python train.py --num_hidden_layers=9 --hidden_size=128 --n_experts=256 --experts_per_token=8 --d_expert=32 --d_shared_expert=0 --hidden_act="swiglu" --moe_layers=[0, 1, 2, 3, 4, 5, 6, 7, 8] --router_score="softmax" --normalize_top_k=false --routed_scale=12.9 --balance_loss=0.00148 --balance_bias=true --router_logit_norm=1.0 --router_bias=true --init_std_router=0.00981 --lr_router=0.00092 --num_attention_heads=4 --num_key_value_heads=4 --head_dim=32 --vocab_size=16384 --norm="rmsnorm" --norm_place="pre" --norm_eps=1e-05 --positions="rope" --rope_theta=100000.0 --rope_fraction=0.5 --qk_norm=false --attn_scale=0.177 --tie_word_embeddings=false --parallel_block=false --init="normal" --init_std_qkv=0.0183 --init_std_o=0.0183 --init_std_up=0.0183 --init_std_down=0.0183 --optimizer="muon_variant" --learning_rate=0.00954 --lr_mult_o=3.0 --lr_mult_down=3.0 --beta1=0.93 --lr_head=0.00974 --warmup_steps=200 --schedule="wsd" --decay_fraction=0.26 --decay_shape="linear" --final_lr_fraction=0.05 --batch_tokens=[65536, 131072] --max_seq_len=256 --doc_mask=true --train_tokens=592000000 --max_steps=6446 --dataset="wikipedia_en"
Below are experts of layer 5 (counted from 0) of a mixture-of-experts language model. Rows are named router (the router's row for the expert), gate (a neuron's input weights, with its number), up (a neuron's input weights, with its number), down (a neuron's output weights, with its number) and show model dimensions 0-127. Each number is 128 + 32 x the weight over its row's rms, rounded and kept within 0 to 255. Numbers have three digits each.
Before each expert's rows: a language model's description of what the expert responds to. This comes from a sample of Wikipedia text that the model never trained on.

# expert 18
Description: Music charts and albums. Words in album and single articles, chart tables and review boxes, such as Music, Records, Billboard, Independent Albums, and ratings.
router:074134141142088105151171130146080072091077121156111072167108157114161069116181169122105083135090160143064186088112185087148152089128156117114155151057160154120161160176102115112091129143101162105080117131059109083122132158087112088156070168091174155077150107141123116077082138077133157163145141133105148134129175129100122091107083180144149153149130174151117123134127147136171099124150
gate0:070161170132085117163121130102060102133114167135159148123083142106126148100073111114108169131144115109114194182129170099081161141148151120108096089096214128166119144129089095151127086074172062136064139103122173109125104131114128137127192108149152134036134157112133118127138114178122129149160117149136186093187085085097125152108137090103074149119062138084146112169131128083153095107135
up0:123146151165125089093145065170105121179169099135082151135138163121167121091160100111136119149142132132094104095104135095089087117158112160136143156143140118145179157144102191146074184164089114093140092144107146109152162119112098078124158155121218067094101193089188112134120135127142134081107085194118081145088101063132151168129073117141117075165146154157156124113187121132112136056123
down0:156178113131156097122135096098081159081096112167104188111073140104159146063146096132112111129076130110125116063142121061126074194108150158102118118136152132160157089132098148075081093157134094143100168155175136188131134113087136121148128135114192128078117124141113113115163129124028160165143147143096125140138149149124094115170166145108165082104063171080128117145057097150136151172162
gate1:122166166128100125156100084100139129103150044114165094142111091108202108092150123118127140101110122104182138136150128126197151104112115087103073191169076073099160132112152153141099101167117148086144160162094100112091130086133135124174127135112076088166175134167132109139129140130255109144099132098118071141143098112130157167084140179119115147090136126128098086111119154101129125143076
up1:095149063082144118148116197069126076069131079147123146123174108125091083178186121103147075112143110149138162065120147084090150138099117099174075102115116132095158184193147099106151131133123114129125134107136095135099105102086135197111117110163160096131098135130091152147044111148061122170131108133116082107182132127154185146122109186139141120149152128096153079137101155130056144143147
down1:155151112124045181182085199143112149083157184067163153141098124095150129072162127150159121113150141142130144171157174127153175153123115119123139198163108095101136156146123152174166141149132100105182155168120132154084118110086083120110124113112121122163114086146162123165144125111125150076162114151163106163102136116192131173139172121186121129097127157197093155071153120181093180187151
gate2:096101090161100132082156132103106108110089147152163171201134136083134133101109167156111123081137110140103146128167180102125160181082153110128104154148134115131076128143098086144155141126147095114116135052131151137147125084173193164080096160199119169060088079106175116093166112133051118129158133153107101183108160106109089121165097111054123165100139132103121104164187149117126064138130
up2:124144116094169122171110109100112196140077146181169120122120131131161141107122077124044114115103100084128130129089092141088102095159152120117205147125156090100123142144158075121142135072194082079168139150132092098152123086117122121139082120128137146039139062150101170188138138089138157095166122109114128112164166174143167164132178178146122095138205128117185169126140161106141106111139
down2:123164102146165129133099150108192160147113131144150094129138158102126090116125125140115127049123139133149117081109139189143123080097108118133127157120163119148137128179163168138111128150164155129185144117106127161192156136069168119204103139120125131091117086165216110143112098132136172128106171140134092085150092123125203071099077154166120159160179052095072193115124077104114168153169
gate3:206151191192157116156143119158140116125148136074139125130152178132119112168158089168137178127119087096151111072132164049118113181106147125105087138112132128093188146060133091127141131196197117108163146117179086114087111189102141138136085110203124116124125079199099081131144131087103136119174153127121113108143114122155163162121122119106142167093107100124135112134086152160101189111088
up3:141148204100171120120107178154146121103155137137141132141100158071167185155124112164154109154112166148151129150083194111120139156149162108134138131161129155089114172095114130177165083097122137089178133083104106129096140144116114041144143122116103106104128124176190147120098078126012134155126128129137140100156040116128170198091143168153118130134127120121160138128087207135145120077114
down3:102142104142150106168123171130130134087148128167106162172115100104169116098118137101103131144122152120098146143161132160137096133096110170153163133091169155164160153175084166120125086162078189039088096099060071134172145110092136080144139104123134159144137113096154148123089178110061083171122157118099088105096139132038118087170115102128141134156118110207098109141168163087141149076078
gate4:136134081073117138087159125175068095071078143176117115241100132128123117159080145134143148184109120112150120128089130127128169046109168110115119107118089121106124105088160087110120165085150080109146144129164057119132103160121175118084152094161076134117058098142141167128130115095129166135102131132101111147142070149147114085139116156162158092084146135115070088195103131126121120123190
up4:128101132131114094110117144139080059157129109072133066129104160099155196103116142151119116133118108135136100120181095150111075136110161168127086106099142133146094147115114163086101138145080103100118105101139224095107141133105078071124139107115130130086160223129108084166107163081132114124098136127105098106186128113133149113149085158090206093089173127171172152128160162180101074181103
down4:119132121115123170124102093178134134150106145059032147147120148143146116107104153162151170134145113189119128115132105055032100125134123142140156133137131193121091128173114140113137169127115146095196122214119164102124113137140130115119057063168120084165163067170081122145169118149093155127096143130061153117123132107119115148094144151151098150151168164109128170142122123168106156205124

# expert 28
Description: Prepositions after verbs and nouns. Prepositions that link a verb or result noun to its object, such as victory over, signed with, against, appointed by.
router:144184140153144193135177202072125115060101125113122114113146100141112170138111125138113114093128088168155139125089113080147181130129123133117163140158083134147137131118153136123137102127150085085178106136096073126157109103152123096169151115078090107053120134142153103129191097142135159092119148146057136150077181193125165208159115137203106139159201159107117107179112103105132119084105
gate1:122156123182116142125142118112142108097134095130085152139101099102148117192135151105056122127096121093080112129108108153134036148240113099177101096137188067137111094127147134107197124088150133096163124091147108157130195056144092146129165108152126117076101157103115117095173118100123093087170181123090081066147139123081125121141103117188104131162130092137140136146126094145128120077126
up1:188124131146149106104084090125097155173073138097168131140101140080090172121116092079090177133117078135145120137150086176125114139066220110133199143148063136137167115123098100133096124118118159154124097073145090134182127085140143162147150101102141121160114124160165135129103126152116061109131160118147121122146190102110100164133175111139123078115112131101180147136123205200126120125042
down1:109122118192094128132171194104148098117166072111154161068120118122143082087133050134121125112126118106156089136168154050068129105107128132124090157111121149173169160148096103093127141154125147106110117168207170170123098140120157101121114110138108095149140156141110062131118125164036157073118090121179126089126128221125145129157098140095129090150126138112140132177103170117139129146204
gate2:203136147144173075148125091104152194118153189145167088157149174154157121144118166130065148075130139118087108179053160085135155089107154127122086113108097144098052104123127125131151131076053143122110123166089172114137115178084086129127152098190146133114083138124081161160147131109171113178124078130137109078117152100097146127189092166103117088134117121136084150114092129124143136089166
up2:123134074123170128122118144132124104085113059109106088119123109154151167101122118184124103103105162155151184123170097137138151114091069178158130094122099053115110074130087194124180105176161128124165148137164128191108083140126161166085139132070139148095214072085108116126166108126100177144117110123097149171134113152123132149157170076116099207171138156106119094125143067097107105144117
down2:159151090065082160131138104058133146115092086132165123141114148135118152098103103145093106085160054114098165065131075186132083138138108127170136116190152107158160106143141106172131126111144098082139137083139104120119055099148153134125121112132122160102071100134155123139071144136110154058109113161164139153156158144084107123134135089175111196115119174122173117144129142109151073021090
gate3:168121161066102120076079145108144161075119130115130153151080071106119098122136114079083143068108150157141111089138175148066130131153119124162064085129156087146165123126108073110130132164174102134162157066142178132125109191120184109127094175163117150120133116107101162115137142057128161143140124179114083068113104128152149167131108111162190150139159198139106125139094146062098122155072
up3:169154161125110108111136147069184129127092149122108096147129101138169076162138077152187104121126127150124191172092131132098131109116085118137101122094165098107151175093146133110108179115115099165072048164127057110139114086158125112165183103183132080126192126110137130108092155200188152120063141138170147136123184094155131193116096142159126125106108116142176126140098089179113166126098
down3:149101152111135169138173169072167125091126152177093097099125123045101151094098126113114107101098109160143138121072128152142139109105114093110100182195107055113124137069121142128102140141138107119139080198119096120129169153114096120120128116135150114147159100081148085129155099129118152124115142089157103188123184169169150147056088174100137051083162112120117125224153101154137128171079
gate4:122159118110180072185094108117158075169149178105137126099121095147071166117141094086137123122126095131129134145204163152126145112144120133126155073139156152123074082128091078123062096134141201121136077195135159081173093162139114112182127129147087107154107111112139169158112114144103074110110159113129126110174106101124095149099168171121177168101169159052176114107063166135083139130127
up4:115144099136177165127098118160142122095140086068156123056123142116166081051140126090154232143126177065155152169138121122074119179132148137050105171183163135076084186122125190122164140129142140082150139134128174114090134145117198140123183146171133121163120133131144140150115102115159092126104102091159134159121088097104122125107148117133131131134191124092107122161101172176121162092118
down4:102140135171164143110158096089155081113156113152154137098134120122106052109122127109117123175129098081106130138176105122131157140140137112154061165203153148146171121111173121080144138139150115134154135099118147070140136135127069175087148094129127129126150112077063123155126125149208091160082127159126060131083154138143144125141172104085168117125185097068089027112098190136154076126152
gate5:104132142143132168107144110063127091169109085091109174212135133131131098140165127102144042079095135091099094147142140125189096175143137131127092128124132096134121122129186074177158183097169111153143170151128143118119091128095103123116132171112106114133106161087157126110085128149085113112095178107170085195118053118132174086107176116135045110122066126122111078117167126129117093180141
up5:143129101191081099153090193170102125123150100114136166101125145124102138148147159138133080106130107182120169107100114089138115146099105068154100114170152071121139167124140124119131144113158104156151131186130196130055091133152116138092137171128153141129119127124120170244145083066115138144061137121125084180079104081164117143130191142134189130175096092125176107122127156071094142143124
down5:178108144134111137116114105123113151191086138132102123125111148120157157109144117169145150118163117178206085161103101112155142121186132137126071035102166163167186104103137126140138131091154073131108143090110141125160177136117105148133179143137154159079071136127148172173167115177242116107091161159151141149134096080081102088111130138130153187131127090076120108171142122128109146186158

# expert 55
Description: Modals and relative connectors. Modal verbs and clause links like can, may, would, to, which, who, plus stray word pieces like can(opied).
router:164134198098176067156113124108180163178135087125114103120096087154178139132107114171187117138139140142162150119142115138163178101186178143071126085111097108118141179088100084157081138124148163133107133159178192115050115117078132090076183116162160139099113128097138098091148090183127094172152124147173138100171149147152158131174184145090134090125144110130110136127146149142134181098176
gate1:136148090151120097141116131158131158188183139131129147052147126111178113124120115081090116151104153125091166117093156120129130119111165129146101131166139064125173030122185102139125102103111152131150132117089104111158142090110192139152149127136127140137114176169154077090107055137101076113138123152166136098138141102209203123120106119090109048086139117084128165159053147119091129109181
up1:146193154130115117123128161094146178108120092080159136122090098140107098185116160108142115130206122114116142090152130125083135067212118148151174119140092148099099152088107120077119137141104174172081081177155170131114108149086090098129110108109119122166085122192125145118164180117201132200098110113108076054153134119098146117104111124200080119140106128129118169126146144127187103097101
down1:116096160175112141108131130138124117149103109145140144162073131097101135151084137165142163133189045109089140103100083137159198133110083083162160134095128161137149144169098113162124138185151151121149074109117139110138161098111128100105181175177182163133074054147097185116121137128201189079105137174109132153117065136086097166100138124122161179108125162107131107132119107099078179172155
gate2:154076124074132124119126168098095098113113151125154111118106099141131161131116096178130094088165188086099099123130175135186119121144151137079084090144146108177147109063156170113126099095112104126160100140165110161104167205088097117161154131134087136107107149092181063092119137132045117154140152121148158128075109140141173143131126159113152040137142076146119155085156146119218113172169
up2:096204104134179175135115156073093102102098147100139120120129146175130089172083108158101125142121122141114145145121078162121145138151167161147112143121147085185183168085163178128075161072070155086143172137144080071139247180146106081130109119152150122090137156131167098115122137126113188082084116122121142141125170123138105097154086148138137146164115122151093094083080094115151116100113
down2:132196197093115119158090143151141101149096186108179159108161120113090122126146126134080155094135115138154137108144087173173139166144136116089136082164097178097109124126087162182112154127121067149187113136164165150141105129093195128137179110158099104138039140086116137101118170078176165163173108103063073092142124121147159126125141133205133091141149174079118154108082127147120112154110
gate3:125065102123138164068135184120137121116127100115190134106200149160095137125134079058136096143147120120141074103153170158188063152120099101140145156083126180192136127066144160106184111120118140130177136172120134190119097115097145116144104149173159100115177128162110087118132087153099066106106170119157119174103102159178145076141144147130137153120105091125085137125075123110044154119148
up3:137090092144124092176115143114140087159168130138152185204200143095104155185101054172141084118186127176187081131121097119146145110104146098120067148105135151128147137127062114045109158184137125087118156103167165112102176162152143154134090134127114127145157117098095141111136190154086147117175111069126171123090144150082088133120168134124154183144153129116168115132092099128114134140184
down3:184128144156113089092062134093112099141086109119123124137129151201131160189123086130155133057132150193169142124130096161116118098117093093090097117074081200132163130108133141122138086144088112072069110180153115130110144101104188148122155067102078157117150192094152105134151084126142188126136143136055154096148110108086142131143145179138108128139189102114112167128107154155089153078125
gate4:139132054087139159116121124154152152158094114060143207112109111152153153121128128100186139131153120171106062168163138160151111066130078121126202083066082093106121153151125131152109143104143176104131125105128118168145124093148148125092096079059098029145037150117181105162114099142144140115091070105172149116135159126116138160108110127112118075134078093110120143126125165128145134139136
up4:127141125107165169118107101071098040187095132119161111154071120135141141118107179135141133157136143130139096137135142095106098112088149124149140152103108093134073126137054158162114066122067117132113148168151060099113141183188143140154127157117132063108177108105126167113128118155087135134110138165226109190154167112078190123117100129112173109117127125181087141171133120169127085093082
down4:143093092090114174110103127179056194108121124096142172115112136098168103084138148135135165053165121143159177142152145109151115182152104108121110163148085144163171126168117111102174117104155160169144123145115123108090160132082188135104138129149139055094181108086090143123124130094066170113102145116201097070121136112122125135111152131088126124077017168137111155165118152118138127177118
gate5:104187113134099100129162100119131094134050176116090152129091189102105149115107168097115121151191185130115112079128116191106141163164114159172084103158119185069158127095143045150126128105110061101189117156104070124125106140166078128105074198098119200115156109125115127153130135142096146150145101162166155149123119152103130110151114145168148129172099149110131124185170154137087165153136
up5:110121110148158143145162135102047093115086125112176109113176170171114167122102152122101114146143121073095166140093078201069185156155139181151096108074125084169123124156153184099125103104103120119162136107116090079121164071147126131108116177134103149181127100083124179063133098076095122139162106148123089134074154177167171129131154120141138158164108149085115125137109161146045122165141
down5:166112112147142101123102132096141115102114125155170147152181109151053125104124127132120110117176149139084158124114117155092143112099122081149149138110178049134144137130119101119125133139087153074136124106079148128159123145040099130057098101114058140066152125135145165098123065188117168148182107127068106080108143172177177097216130100155151165122148157128099169180135121102078133166124